From a checkpoint of a small mixture-of-experts model trained on Wikipedia: 64 experts in each of 12 layers, 96 GELU neurons an expert.
Below are experts of layer 3 (counted from 0) of a mixture-of-experts language model. Rows are named router (the router's row for the expert), up (a neuron's input weights, with its number), down (a neuron's output weights, with its number) and show model dimensions 0-255. Each number is 200 + 30 x the weight over its row's rms, rounded and kept within 0 to 999.
Before each expert's rows: "comes before" lists some tokens at least twice as common just after its tokens as in all text; "mostly gets" lists some tokens that are sent to it at least half of the time. This comes from a sample of Wikipedia text that the model never trained on. Tokens count by the router's weight.

# expert 21
comes before: "| ", "|", "–", ":", "1 ", "0 "
mostly gets: "JPL ", "Yes ", "MPC ", "Hard ", "Votes ", "Center "
router,207,155,167,178,225,173,221,179,161,159,202,193,245,144,229,168,223,238,194,218,207,248,260,204,235,151,230,193,203,205,194,198,171,220,240,212,194,216,170,214,197,206,194,170,166,202,217,214,196,206,167,202,184,174,182,165,192,202,249,217,224,264,231,209,117,235,221,205,211,215,185,229,179,219,219,202,183,211,175,187,170,210,188,165,213,169,193,223,213,146,245,220,136,252,192,228,168,234,202,193,157,169,245,210,219,244,224,224,146,181,179,194,226,164,257,220,194,247,131,185,236,198,146,194,280,165,164,179,210,232,212,224,189,178,201,238,124,186,219,186,201,247,201,193,175,206,155,256,183,195,215,213,217,259,225,168,196,173,211,178,189,188,196,167,180,196,174,186,235,185,171,192,202,167,215,204,177,236,180,180,158,203,170,225,206,155,143,222,205,233,255,222,142,163,234,204,149,195,205,207,214,200,190,174,253,198,184,238,195,184,208,159,207,159,204,158,206,181,231,187,195,211,191,213,229,164,173,209,164,230,200,192,270,195,206,224,197,218,278,197,139,212,193,242,197,199,124,205,188,227,254,177,138,209,269,194
up1,163,194,133,199,198,200,188,153,207,223,211,195,248,204,198,200,200,198,201,196,197,207,239,156,308,214,198,247,216,200,176,241,212,225,236,164,145,190,200,183,215,213,202,203,167,221,201,200,204,177,198,195,199,202,192,125,199,231,298,142,204,205,157,198,149,199,233,209,286,273,203,219,194,205,186,213,191,196,186,215,150,205,176,187,204,168,197,199,209,302,234,239,201,213,201,261,110,206,200,201,195,200,250,196,197,186,199,233,182,199,171,228,198,179,200,195,211,201,197,196,231,194,165,172,201,221,195,201,202,200,195,198,201,156,176,227,102,235,198,220,277,168,131,221,215,200,164,199,202,197,203,203,219,201,221,190,309,155,201,209,187,200,207,197,191,222,202,210,190,226,188,278,124,198,197,192,106,204,206,203,296,200,209,202,188,200,216,210,200,188,217,204,204,199,135,198,191,198,156,122,229,206,216,202,189,188,192,200,186,173,199,202,200,198,200,193,217,200,187,185,202,194,194,198,194,239,201,206,184,202,252,200,219,202,199,198,213,194,202,201,198,161,199,193,202,199,209,201,200,211,196,242,107,240,182,196
down1,159,202,175,202,199,148,140,216,205,181,201,188,185,231,233,292,202,196,186,160,209,222,203,201,197,192,210,185,197,205,141,231,220,207,212,171,183,91,136,203,183,187,140,193,200,242,210,204,182,210,201,226,254,228,234,149,240,282,172,198,191,200,203,140,178,177,201,196,159,200,203,205,167,226,216,161,262,203,195,207,201,196,239,138,230,132,192,193,204,201,235,200,179,183,206,183,130,267,220,200,199,172,205,229,227,200,188,201,193,257,194,200,153,224,204,199,178,201,218,202,201,232,204,176,193,201,217,199,222,198,138,200,192,218,200,186,193,207,197,181,200,197,199,190,219,159,195,192,200,160,208,148,193,201,161,197,198,195,183,145,226,193,195,194,182,175,219,193,211,261,215,272,175,244,198,189,203,263,220,196,182,118,201,329,176,210,207,235,205,248,191,199,199,202,197,195,244,290,162,196,207,175,197,176,304,199,192,200,189,182,173,204,197,200,213,148,203,233,200,261,191,136,206,250,211,199,188,196,233,200,211,204,182,178,262,225,232,180,205,200,199,197,220,206,225,201,201,202,197,211,211,186,201,200,188,217

# expert 27
comes before: "\n", "- ", "2", "3", "1", "s "
mostly gets: "′", "Ph", "kg", "_{", "N ", "\": "
router,186,143,204,173,217,166,231,222,169,179,180,209,238,161,240,142,209,238,207,222,144,186,198,185,240,179,220,243,180,180,150,153,187,232,212,180,197,232,204,174,247,217,152,172,157,170,179,170,210,255,169,222,190,197,183,168,219,157,218,189,239,245,181,198,204,228,201,243,217,182,175,231,172,172,250,236,177,226,179,170,174,230,151,154,227,173,187,219,181,201,197,240,162,235,207,216,161,236,232,154,173,165,198,183,197,235,225,223,179,159,178,226,191,148,223,243,146,200,158,197,235,232,161,230,216,141,153,167,164,227,236,236,182,223,209,229,165,158,222,193,218,223,178,179,204,219,165,208,152,228,161,207,224,271,190,169,221,181,231,226,191,172,228,198,204,170,188,208,247,205,192,176,162,187,211,217,214,219,201,156,219,155,177,244,232,171,183,215,219,227,238,240,166,163,194,133,176,227,188,167,212,208,226,152,216,252,177,221,188,190,244,164,225,170,175,171,242,173,243,179,226,213,195,160,229,190,242,224,169,197,176,180,221,250,270,225,173,249,215,207,154,214,228,232,211,198,155,226,203,222,237,148,197,205,215,258
up0,183,174,203,205,255,127,207,194,200,153,203,198,238,184,220,179,214,266,178,223,200,196,202,185,273,117,239,198,199,168,123,211,194,202,231,203,196,197,200,200,222,202,196,159,190,199,193,196,202,272,111,207,185,204,200,200,191,206,198,202,230,224,195,183,170,231,241,204,216,181,146,205,200,195,231,204,217,229,209,202,197,241,160,189,205,206,197,211,163,216,218,205,173,201,228,142,167,206,191,196,152,235,270,209,194,246,222,194,176,206,212,202,203,147,229,212,138,308,185,235,218,203,182,221,206,158,177,153,149,200,240,209,279,169,190,272,199,172,214,183,212,198,234,212,182,240,194,215,209,258,206,202,207,206,194,238,207,172,241,210,203,145,205,181,202,190,120,200,223,169,202,146,235,202,200,209,215,252,174,185,158,194,163,213,226,203,192,212,222,217,273,204,126,155,237,171,188,247,210,198,214,212,201,180,200,204,188,197,198,194,206,180,212,186,199,200,208,122,244,158,197,185,185,184,220,108,205,283,199,194,205,212,239,198,183,217,193,198,255,203,198,213,224,206,243,195,197,202,219,157,225,197,180,192,168,194
down0,211,208,174,198,228,197,277,233,231,187,242,239,243,179,273,213,184,245,160,201,202,231,212,189,149,227,190,233,204,196,205,168,247,202,188,228,198,196,239,199,193,196,162,235,171,188,216,175,244,174,149,197,182,203,266,259,185,229,325,221,188,186,200,182,199,252,180,260,228,170,203,192,194,186,169,183,248,201,183,134,213,193,186,220,200,209,195,152,214,220,156,261,215,117,197,205,185,113,215,208,221,190,176,212,200,258,263,181,204,207,184,182,190,197,203,236,157,196,300,212,198,184,200,222,207,202,168,202,195,242,141,208,198,207,196,214,205,209,202,191,209,189,199,192,221,235,119,222,194,204,253,154,215,216,200,185,202,259,190,169,202,222,212,204,169,161,198,203,222,199,225,206,169,199,195,282,198,203,149,136,194,181,189,204,185,204,200,185,264,185,153,197,233,167,198,199,168,183,208,195,278,193,234,206,200,190,152,185,210,214,219,182,216,196,232,190,200,201,209,171,211,248,234,149,202,202,200,146,205,198,223,155,196,182,177,186,225,191,186,197,149,208,194,200,180,166,144,214,190,220,207,173,204,193,200,226

# expert 55
comes before: ": ", "\n", "by", "zone", "==", "-"
mostly gets: "Born", "Species", "Coordinates", "Personal ", "According ", "Country"
router,221,187,254,201,227,153,221,189,166,166,185,191,232,189,187,202,199,234,142,212,170,195,237,176,204,209,285,212,159,172,179,201,201,207,187,221,196,224,180,161,235,171,153,199,215,164,181,186,213,254,195,201,197,164,191,172,202,152,188,133,222,201,214,195,162,247,250,249,231,189,158,248,188,209,225,208,192,230,161,232,218,208,143,184,208,186,199,236,198,258,238,214,196,205,251,223,113,250,214,197,169,197,206,204,211,220,217,182,178,156,199,227,208,185,212,214,132,225,113,253,202,199,131,198,252,159,155,176,185,203,220,224,236,209,201,235,190,209,235,185,219,189,231,167,166,240,190,168,178,208,260,183,206,264,177,193,208,193,225,261,203,214,217,177,204,122,159,224,208,176,192,186,155,214,182,148,181,215,172,181,170,167,174,262,205,171,171,221,224,231,232,243,168,198,210,155,202,240,201,123,174,204,179,176,253,210,163,199,182,211,248,182,222,154,183,180,221,179,218,224,228,182,189,198,223,187,219,239,208,195,208,199,215,206,167,201,212,206,193,264,210,231,198,222,250,234,178,175,146,186,243,174,185,177,217,227
up0,193,201,372,203,213,197,205,212,199,199,207,134,186,159,192,175,234,189,199,199,221,175,177,181,198,209,397,220,148,161,208,113,192,195,173,182,234,199,223,194,233,201,201,192,201,198,199,196,200,209,201,200,197,199,194,164,204,164,147,192,238,200,227,168,145,200,222,190,196,194,120,188,236,209,198,218,193,194,169,204,200,203,226,223,195,198,244,181,189,200,187,183,204,198,192,207,151,196,201,203,203,183,204,213,189,181,198,234,179,220,197,216,194,200,198,195,203,206,107,234,254,182,203,194,203,199,200,198,158,198,221,228,211,207,202,202,201,168,132,205,198,200,208,208,216,198,201,195,205,200,190,239,227,244,198,201,158,230,198,194,267,231,200,193,197,195,153,225,201,186,194,200,227,191,204,199,218,207,202,202,123,81,196,200,198,207,279,198,215,198,225,199,237,162,127,206,192,200,214,202,206,193,182,204,193,239,201,230,238,127,298,201,206,199,220,206,196,186,194,199,219,202,196,186,202,198,199,208,201,201,204,201,189,203,193,191,192,200,203,200,204,212,158,246,235,226,191,200,219,198,200,191,225,207,200,196
down0,188,198,197,199,193,176,206,238,196,193,195,227,219,206,220,201,217,211,195,206,219,197,203,201,246,197,183,154,196,197,198,138,197,200,188,199,200,233,141,227,158,180,241,198,203,190,194,227,176,269,209,168,116,191,198,230,199,229,244,224,200,129,189,200,206,190,225,185,191,214,181,191,146,200,218,293,183,213,202,203,199,230,201,194,263,217,202,190,188,226,115,202,107,336,198,193,287,217,189,217,204,204,199,173,232,226,220,198,195,246,129,209,178,192,203,200,213,186,205,214,198,201,229,187,133,193,195,272,191,195,201,207,200,211,203,228,202,251,175,178,213,195,198,199,199,200,191,204,187,203,215,260,171,183,165,200,187,207,210,202,203,160,196,206,173,207,232,168,215,206,218,112,205,171,167,200,184,225,206,184,224,254,210,194,253,217,204,153,167,212,184,200,136,260,197,173,281,201,191,223,243,188,183,155,241,206,186,198,191,171,185,210,266,192,201,195,190,138,204,88,201,195,194,220,231,209,201,195,199,195,216,208,197,211,256,196,161,142,214,200,194,195,188,162,187,184,165,187,200,240,234,201,202,201,214,221

# expert 24
comes before: "| ", "|", "- ", "\n\n", "9", "5"
mostly gets: " ", "Di", "Nor", "Hong ", "lin ", "Joe "
router,182,168,215,167,239,159,228,234,162,163,166,190,252,176,239,125,215,241,228,217,163,209,204,196,244,196,227,238,194,203,157,165,194,223,214,176,182,220,194,172,224,234,149,173,176,155,181,178,200,233,175,260,186,165,186,180,216,166,227,190,211,243,182,188,184,226,209,224,228,189,175,237,169,161,227,206,173,226,174,152,192,228,174,177,224,177,144,230,169,186,202,231,163,244,239,223,178,199,214,161,167,196,241,201,174,259,214,206,170,161,149,207,195,173,223,241,169,217,181,211,233,227,178,243,226,140,187,172,179,198,237,241,167,185,229,227,156,153,215,179,212,222,206,178,170,239,161,184,166,235,207,192,216,260,175,170,242,192,258,232,198,178,242,153,190,189,195,183,256,191,180,176,178,178,221,197,220,234,210,146,181,150,167,235,215,178,177,217,227,197,250,242,164,147,206,160,171,240,191,151,225,232,206,159,227,238,179,186,166,207,236,190,239,157,184,163,220,181,225,181,220,200,165,177,252,164,236,228,168,188,168,174,232,254,243,211,187,253,232,225,171,187,208,232,233,195,158,247,175,231,221,165,197,226,222,236
up0,208,154,220,216,194,200,202,216,195,132,188,204,222,173,181,176,234,201,174,227,160,248,203,189,208,114,229,231,224,176,195,157,224,218,280,179,212,210,207,187,201,200,145,211,193,187,204,126,230,229,167,200,179,161,224,188,208,202,274,146,232,240,214,214,169,205,208,220,227,194,173,208,227,161,231,202,203,202,200,177,199,234,176,230,151,190,236,204,200,206,199,216,162,216,206,189,193,232,202,185,141,245,206,203,192,202,219,178,201,195,201,204,205,135,284,289,177,207,148,236,193,198,178,204,240,162,163,189,202,225,190,279,206,198,188,223,188,289,214,100,200,195,177,213,199,226,198,190,200,251,251,195,202,207,217,201,184,183,205,253,109,185,201,200,193,160,201,242,218,169,191,173,196,191,224,164,205,170,246,132,191,195,207,207,265,154,185,249,195,198,222,236,170,192,221,201,198,261,159,124,181,210,192,179,227,262,201,212,184,212,225,154,203,192,171,194,194,174,203,174,183,199,175,202,198,190,197,279,188,188,215,196,223,204,176,191,180,204,200,229,204,222,200,210,206,200,186,283,157,198,199,200,201,219,199,207
down0,197,202,206,194,201,202,213,201,158,199,214,189,191,201,196,160,176,198,131,165,189,193,153,206,209,360,156,217,198,217,203,165,234,192,178,199,220,227,232,195,218,187,140,227,154,222,183,200,194,202,154,240,210,195,193,213,186,196,169,198,199,231,190,215,199,205,155,172,165,187,190,225,180,176,196,205,180,203,201,238,203,202,221,245,206,224,187,230,197,222,210,223,182,176,200,199,140,193,205,175,231,198,223,194,205,176,214,223,212,202,198,199,206,197,199,192,185,228,209,234,190,214,266,177,200,135,199,217,184,226,219,205,202,199,264,213,202,193,221,229,190,180,243,143,222,210,211,218,174,142,160,204,207,233,201,211,222,205,305,228,198,200,233,172,210,222,96,151,212,172,241,159,198,128,225,242,202,205,181,213,239,144,165,220,178,188,200,224,214,271,182,255,201,125,204,162,208,207,115,222,197,192,224,217,217,193,209,176,197,205,193,217,232,250,176,193,217,147,217,176,190,247,186,168,288,218,202,209,172,198,184,257,189,240,201,165,190,236,205,226,191,171,196,198,196,203,164,270,143,234,200,204,215,176,200,228

# expert 13
comes before: ", ", ". ", "and ", "to ", "– ", "aged "
mostly gets: "moved ", "education ", "high", "ly", "went ", "studied "
router,200,188,225,172,272,167,209,190,118,166,154,183,257,161,223,161,235,257,206,213,175,182,204,193,211,158,217,256,190,191,166,155,179,208,176,195,162,245,182,198,244,215,173,186,169,152,173,190,242,241,167,221,203,217,193,175,173,147,203,198,196,221,244,195,198,229,207,205,217,173,170,214,154,194,218,242,188,234,161,196,172,243,188,195,201,177,187,206,207,216,182,241,184,229,252,208,201,219,173,180,163,160,220,132,213,228,264,192,159,160,182,222,226,187,206,222,146,194,172,233,210,205,212,222,234,200,189,172,196,225,236,202,200,226,218,237,168,172,237,172,228,224,202,172,171,244,124,232,185,232,197,201,211,281,160,192,187,182,259,201,192,178,219,177,179,157,168,214,258,178,210,165,200,191,245,164,188,232,191,166,210,161,167,225,236,189,190,195,252,197,250,200,188,199,201,177,173,227,150,184,243,230,197,164,237,209,163,211,164,171,234,180,213,156,183,187,222,172,156,192,224,203,138,190,221,201,215,213,160,219,143,176,196,234,217,236,176,235,278,193,195,239,224,258,221,215,160,249,188,239,227,154,171,225,214,195
up1,190,196,157,187,199,224,229,188,215,205,130,197,201,207,135,208,240,231,228,195,192,200,191,190,186,176,202,212,200,156,187,197,200,191,197,197,138,211,261,160,208,197,205,203,119,194,188,201,184,193,191,241,234,200,229,207,189,144,220,199,198,203,231,200,190,198,182,207,205,238,167,200,174,218,201,207,188,207,234,194,228,198,172,200,222,203,193,205,199,202,197,241,193,259,198,210,201,200,220,153,196,200,172,182,197,195,217,199,237,163,210,233,233,186,203,269,202,194,182,274,212,204,202,218,200,100,198,194,169,214,200,193,196,264,201,189,208,252,215,153,229,198,198,199,187,203,154,198,203,198,190,246,199,194,198,270,202,175,268,199,166,201,199,145,282,181,188,245,207,187,238,193,207,122,220,231,165,204,244,194,204,203,182,183,222,207,206,159,196,199,199,200,183,202,207,178,202,288,199,200,199,212,198,180,200,177,201,29,122,195,195,230,198,206,114,147,200,195,221,152,200,204,126,201,229,172,204,273,203,130,198,256,196,174,196,168,235,237,204,206,200,200,198,216,239,216,207,190,200,195,183,198,176,201,208,198
down1,187,160,208,195,181,227,303,198,157,205,211,274,194,176,243,199,185,204,223,198,202,190,211,177,205,192,208,248,197,204,214,200,196,194,162,243,202,217,199,184,229,210,218,202,243,207,187,195,214,204,207,175,152,174,147,202,152,201,240,230,217,211,215,275,213,156,202,203,189,197,192,204,210,186,196,197,269,251,199,231,198,193,153,218,149,220,205,142,175,198,197,187,199,257,290,156,201,164,220,198,173,158,200,193,194,200,235,231,172,201,197,198,193,196,195,200,169,163,155,172,204,247,157,198,125,204,189,152,154,203,210,199,251,204,212,243,285,187,200,156,145,203,188,198,205,139,206,238,181,201,215,199,220,212,205,200,210,209,197,201,212,257,232,136,265,201,212,214,180,180,198,183,165,205,203,235,201,184,194,247,182,199,196,237,215,149,152,179,187,236,241,158,207,193,193,152,196,201,135,210,222,88,197,221,211,218,243,199,183,202,200,198,263,178,203,173,210,224,201,198,196,205,153,194,207,219,173,187,209,176,183,164,192,204,256,245,230,210,174,283,208,201,261,276,210,200,181,180,208,244,174,200,199,198,202,181

# expert 36
comes before: "| ", "% ", "|", ",", ".", "%; "
mostly gets: "% ", "000 ", "%; ", "%) ", ",", "65 "
router,153,155,182,218,226,180,219,212,177,161,180,171,201,182,248,166,206,203,168,210,139,214,204,196,231,198,227,184,225,200,139,207,216,235,209,225,175,250,184,126,207,256,167,189,193,143,192,142,244,213,149,257,176,198,200,213,208,196,237,168,258,198,154,174,197,199,209,194,228,228,171,281,202,199,258,232,200,178,183,190,169,241,176,212,219,151,190,222,185,200,162,263,151,223,242,227,167,237,245,182,150,249,215,204,190,217,247,235,176,194,203,240,204,196,208,196,194,240,178,225,276,224,121,256,232,170,190,160,197,264,195,220,197,185,219,197,182,233,232,180,197,209,164,165,188,250,183,225,141,209,208,179,218,197,207,187,224,205,224,224,187,171,212,197,212,190,176,209,200,167,206,161,228,163,265,183,226,250,170,152,169,163,166,210,233,198,204,225,244,215,233,234,176,179,192,175,197,219,178,184,234,181,203,169,243,198,207,217,174,212,217,151,245,164,196,150,206,156,232,181,179,221,184,166,221,173,191,171,164,182,162,171,214,265,168,216,193,216,217,217,185,191,184,218,190,221,138,215,208,209,212,183,180,240,242,250
up1,224,154,209,198,198,163,198,135,201,200,194,194,208,200,208,204,200,200,218,259,213,141,196,211,196,218,201,203,181,202,200,295,210,206,199,176,163,202,237,202,202,203,201,168,147,199,175,245,142,201,213,207,230,200,64,181,160,200,199,335,198,233,197,189,171,200,199,216,191,200,141,178,204,250,183,242,197,200,216,212,212,199,200,199,296,196,217,198,226,193,291,209,237,189,111,195,198,201,205,199,198,200,199,193,174,201,193,203,199,200,189,229,261,183,199,201,204,144,198,122,198,239,195,143,199,200,194,220,191,174,232,217,202,181,224,259,200,196,200,200,201,174,116,184,198,200,189,170,200,200,199,200,235,147,212,196,194,200,199,196,174,187,221,200,152,180,215,106,221,211,197,200,226,165,307,221,199,202,201,200,207,191,199,199,180,199,208,201,200,197,200,203,217,193,161,201,206,201,200,197,210,214,216,198,197,199,208,199,203,146,198,195,227,125,201,196,201,200,263,201,303,175,200,200,134,202,194,213,195,188,207,204,243,204,218,202,206,245,176,207,200,231,223,198,205,199,165,237,197,153,200,230,198,191,202,198
down1,195,201,205,150,195,165,197,208,206,203,253,213,204,301,178,202,154,206,231,161,204,196,197,211,169,224,136,203,187,203,231,198,218,139,198,199,193,183,192,201,185,198,196,222,242,204,201,187,140,161,209,193,240,227,202,205,199,213,208,232,197,210,200,99,217,205,187,161,185,204,124,148,110,182,199,200,195,116,244,167,221,233,259,167,197,200,198,216,192,200,189,200,228,166,200,186,182,140,224,255,203,149,200,200,199,195,261,204,222,198,202,159,234,199,198,201,204,196,323,199,187,178,199,206,202,274,196,196,202,197,203,199,179,193,176,181,153,176,155,251,205,199,201,212,238,171,191,217,209,149,216,198,206,274,209,216,189,191,196,197,210,226,208,170,198,199,175,196,237,270,193,203,192,199,189,203,218,210,198,168,201,193,205,203,190,248,195,177,199,226,244,146,232,200,204,194,204,190,222,200,201,219,202,238,200,207,209,282,203,226,289,198,218,172,237,177,203,195,232,196,263,208,181,265,219,152,219,186,189,200,227,199,204,139,205,200,208,200,200,257,230,233,225,171,138,181,228,199,200,202,195,206,113,197,204,200

# expert 48
comes before: "as ", "to ", "in ", "by ", "that ", "was "
mostly gets: "It ", "would ", "they ", "such ", "there ", "which "
router,204,185,225,196,260,151,217,218,151,169,178,171,197,177,190,189,226,250,181,209,207,224,210,200,214,175,268,232,187,184,177,148,149,193,229,159,222,228,190,129,233,187,205,148,162,169,180,192,239,235,187,216,163,147,196,184,180,165,203,210,239,213,220,191,141,229,240,198,225,181,151,223,210,186,250,254,163,224,197,150,225,221,178,190,213,142,168,238,251,182,220,208,185,218,205,179,131,215,217,179,160,201,205,233,214,217,228,176,156,194,165,205,198,216,243,221,184,226,189,217,222,183,158,175,210,177,199,156,189,227,249,252,239,228,206,238,203,243,206,177,244,187,229,216,187,235,225,183,163,241,172,178,221,218,185,165,163,168,216,224,186,179,226,175,252,145,154,149,195,168,213,176,205,180,228,219,143,226,203,196,173,202,174,199,261,203,218,237,269,219,224,217,170,203,198,213,164,252,183,121,226,256,176,171,218,220,177,177,179,214,229,170,214,188,137,185,224,143,229,189,241,231,159,188,231,187,188,201,147,192,202,215,220,188,202,250,195,218,203,221,173,176,238,265,208,194,171,213,156,251,221,185,197,206,239,190
up0,245,201,292,197,180,184,213,51,222,203,206,204,203,202,200,165,176,207,267,181,206,229,197,200,197,189,190,215,198,174,201,221,200,198,203,212,173,263,207,156,189,200,201,204,289,200,167,202,202,218,201,199,130,198,228,109,177,204,197,124,192,198,198,227,209,201,199,193,179,223,213,215,209,149,206,252,200,201,200,244,225,175,191,227,193,132,198,203,193,273,186,202,208,199,199,209,200,211,201,194,184,196,191,197,196,216,200,210,186,196,201,173,203,194,278,194,202,206,206,178,206,199,183,201,199,196,225,224,182,198,191,191,194,210,56,175,130,199,199,171,195,215,192,210,230,174,200,192,196,212,187,223,196,202,152,207,200,150,216,216,231,227,211,199,245,151,215,187,199,159,196,207,199,200,158,215,168,240,166,236,222,196,200,192,194,212,189,192,201,202,200,198,202,200,216,200,216,210,160,204,202,221,227,204,183,223,173,176,189,273,201,188,232,186,244,200,208,205,198,196,275,188,200,105,210,173,202,199,137,200,185,233,251,201,203,206,199,207,206,204,194,200,216,192,196,94,249,193,190,305,202,173,178,191,227,221
down0,174,237,180,197,212,178,193,133,172,172,182,180,208,198,187,206,217,186,196,229,246,182,197,183,187,223,177,205,161,168,211,203,184,199,211,309,212,202,199,280,215,162,200,237,212,198,166,232,209,200,207,160,190,280,200,150,326,188,230,196,165,195,171,208,300,196,233,206,198,201,230,193,193,172,200,197,198,215,198,229,194,200,137,191,206,200,199,214,230,182,183,235,156,204,180,204,91,200,205,199,203,185,208,270,205,201,233,198,199,219,171,180,202,200,180,201,190,198,194,200,218,217,197,173,190,193,162,219,103,160,201,230,200,197,174,225,206,155,194,194,254,287,196,200,170,211,192,251,208,182,214,207,196,183,197,205,200,217,181,201,193,201,197,218,200,195,161,129,202,213,155,170,225,223,204,194,187,186,198,283,201,210,169,176,222,199,147,259,203,230,213,198,251,200,200,193,203,176,213,200,200,240,253,216,196,199,256,179,171,205,169,203,220,275,199,266,128,203,156,218,165,166,232,218,189,179,217,207,231,186,200,205,203,212,255,187,201,202,217,193,197,200,214,223,208,172,258,179,210,134,196,192,200,171,188,203

# expert 6
comes before: "of ", "to ", "with ", ", ", "in ", "for "
mostly gets: "However", "role ", "place ", "part ", "where ", "due "
router,180,200,192,189,239,172,232,169,200,183,164,181,229,152,184,216,209,230,176,226,178,193,266,200,193,172,280,216,212,209,186,214,180,218,171,212,190,210,178,197,195,194,216,193,160,154,198,186,208,214,174,230,164,188,224,167,175,144,206,199,199,213,179,147,147,215,213,243,214,179,172,230,233,191,228,256,173,187,221,179,211,213,155,187,233,207,201,228,207,168,227,220,225,230,227,176,169,291,199,153,163,179,220,195,228,233,219,235,168,183,195,180,227,189,216,239,172,212,175,255,244,238,177,186,234,129,163,181,165,203,238,213,218,214,237,199,200,243,182,166,254,175,173,202,169,247,189,215,185,196,229,217,199,206,192,185,196,131,220,184,216,189,207,175,233,178,150,206,238,166,220,161,233,169,276,230,174,250,193,177,224,198,139,189,259,163,198,228,231,233,235,204,185,178,196,201,202,272,170,159,230,212,174,195,244,206,171,160,203,171,213,210,235,204,167,181,221,160,213,128,205,236,119,194,237,171,228,267,233,196,121,187,230,211,180,219,204,197,212,235,213,195,251,260,232,179,157,208,191,210,247,209,167,192,190,181
up8,198,197,204,223,202,190,200,200,161,196,205,200,200,201,209,200,182,191,279,172,210,141,200,199,213,201,200,289,200,204,205,141,194,197,180,122,141,183,101,185,317,151,187,182,202,220,200,204,208,153,200,181,201,199,200,216,246,202,198,213,173,222,204,248,207,196,199,195,192,206,179,194,208,199,176,201,207,145,159,199,195,199,199,200,205,213,153,239,203,200,202,198,206,197,199,175,171,65,104,111,223,223,200,253,313,203,215,198,201,201,200,206,202,199,216,199,199,244,173,199,229,220,200,187,184,251,169,204,186,199,231,198,201,219,203,200,200,205,231,165,242,194,196,201,202,200,247,178,206,191,202,101,182,200,199,202,194,186,199,199,212,184,203,202,238,194,191,207,203,208,158,208,203,167,203,203,254,202,212,213,193,199,198,201,192,189,199,178,217,219,199,199,82,205,156,200,200,158,232,203,198,226,216,200,200,199,215,166,197,236,219,199,216,203,209,179,177,202,250,216,247,192,192,222,201,201,197,157,195,195,199,182,203,235,197,195,221,201,202,265,205,154,237,176,205,184,196,222,176,202,268,209,196,94,199,198
down8,186,202,193,164,199,183,200,191,146,204,203,219,201,200,123,188,188,200,208,131,220,200,158,201,205,200,174,199,204,221,184,183,241,151,222,200,259,209,217,213,245,203,212,190,204,185,188,225,201,204,196,186,196,186,158,196,199,191,187,205,198,308,212,170,200,198,188,206,213,238,199,197,187,166,198,242,297,168,182,195,199,204,261,201,194,203,143,186,199,184,194,201,219,122,174,115,208,180,193,191,197,199,158,132,202,213,192,200,231,225,199,197,198,221,195,200,148,216,199,192,206,201,213,184,201,187,188,191,171,193,220,178,213,134,200,248,268,227,200,192,192,247,193,247,203,259,199,192,194,186,199,199,206,190,210,211,201,249,200,285,166,231,256,190,204,187,304,200,206,263,88,118,221,180,213,168,192,229,200,208,199,189,198,278,199,198,221,191,202,196,217,195,183,199,222,195,200,214,196,178,211,203,197,212,155,206,203,238,212,200,221,239,203,191,202,158,201,238,194,331,207,197,220,206,184,213,228,160,189,169,232,248,208,203,239,230,221,205,159,195,189,212,216,177,199,201,125,211,172,193,211,224,213,191,203,237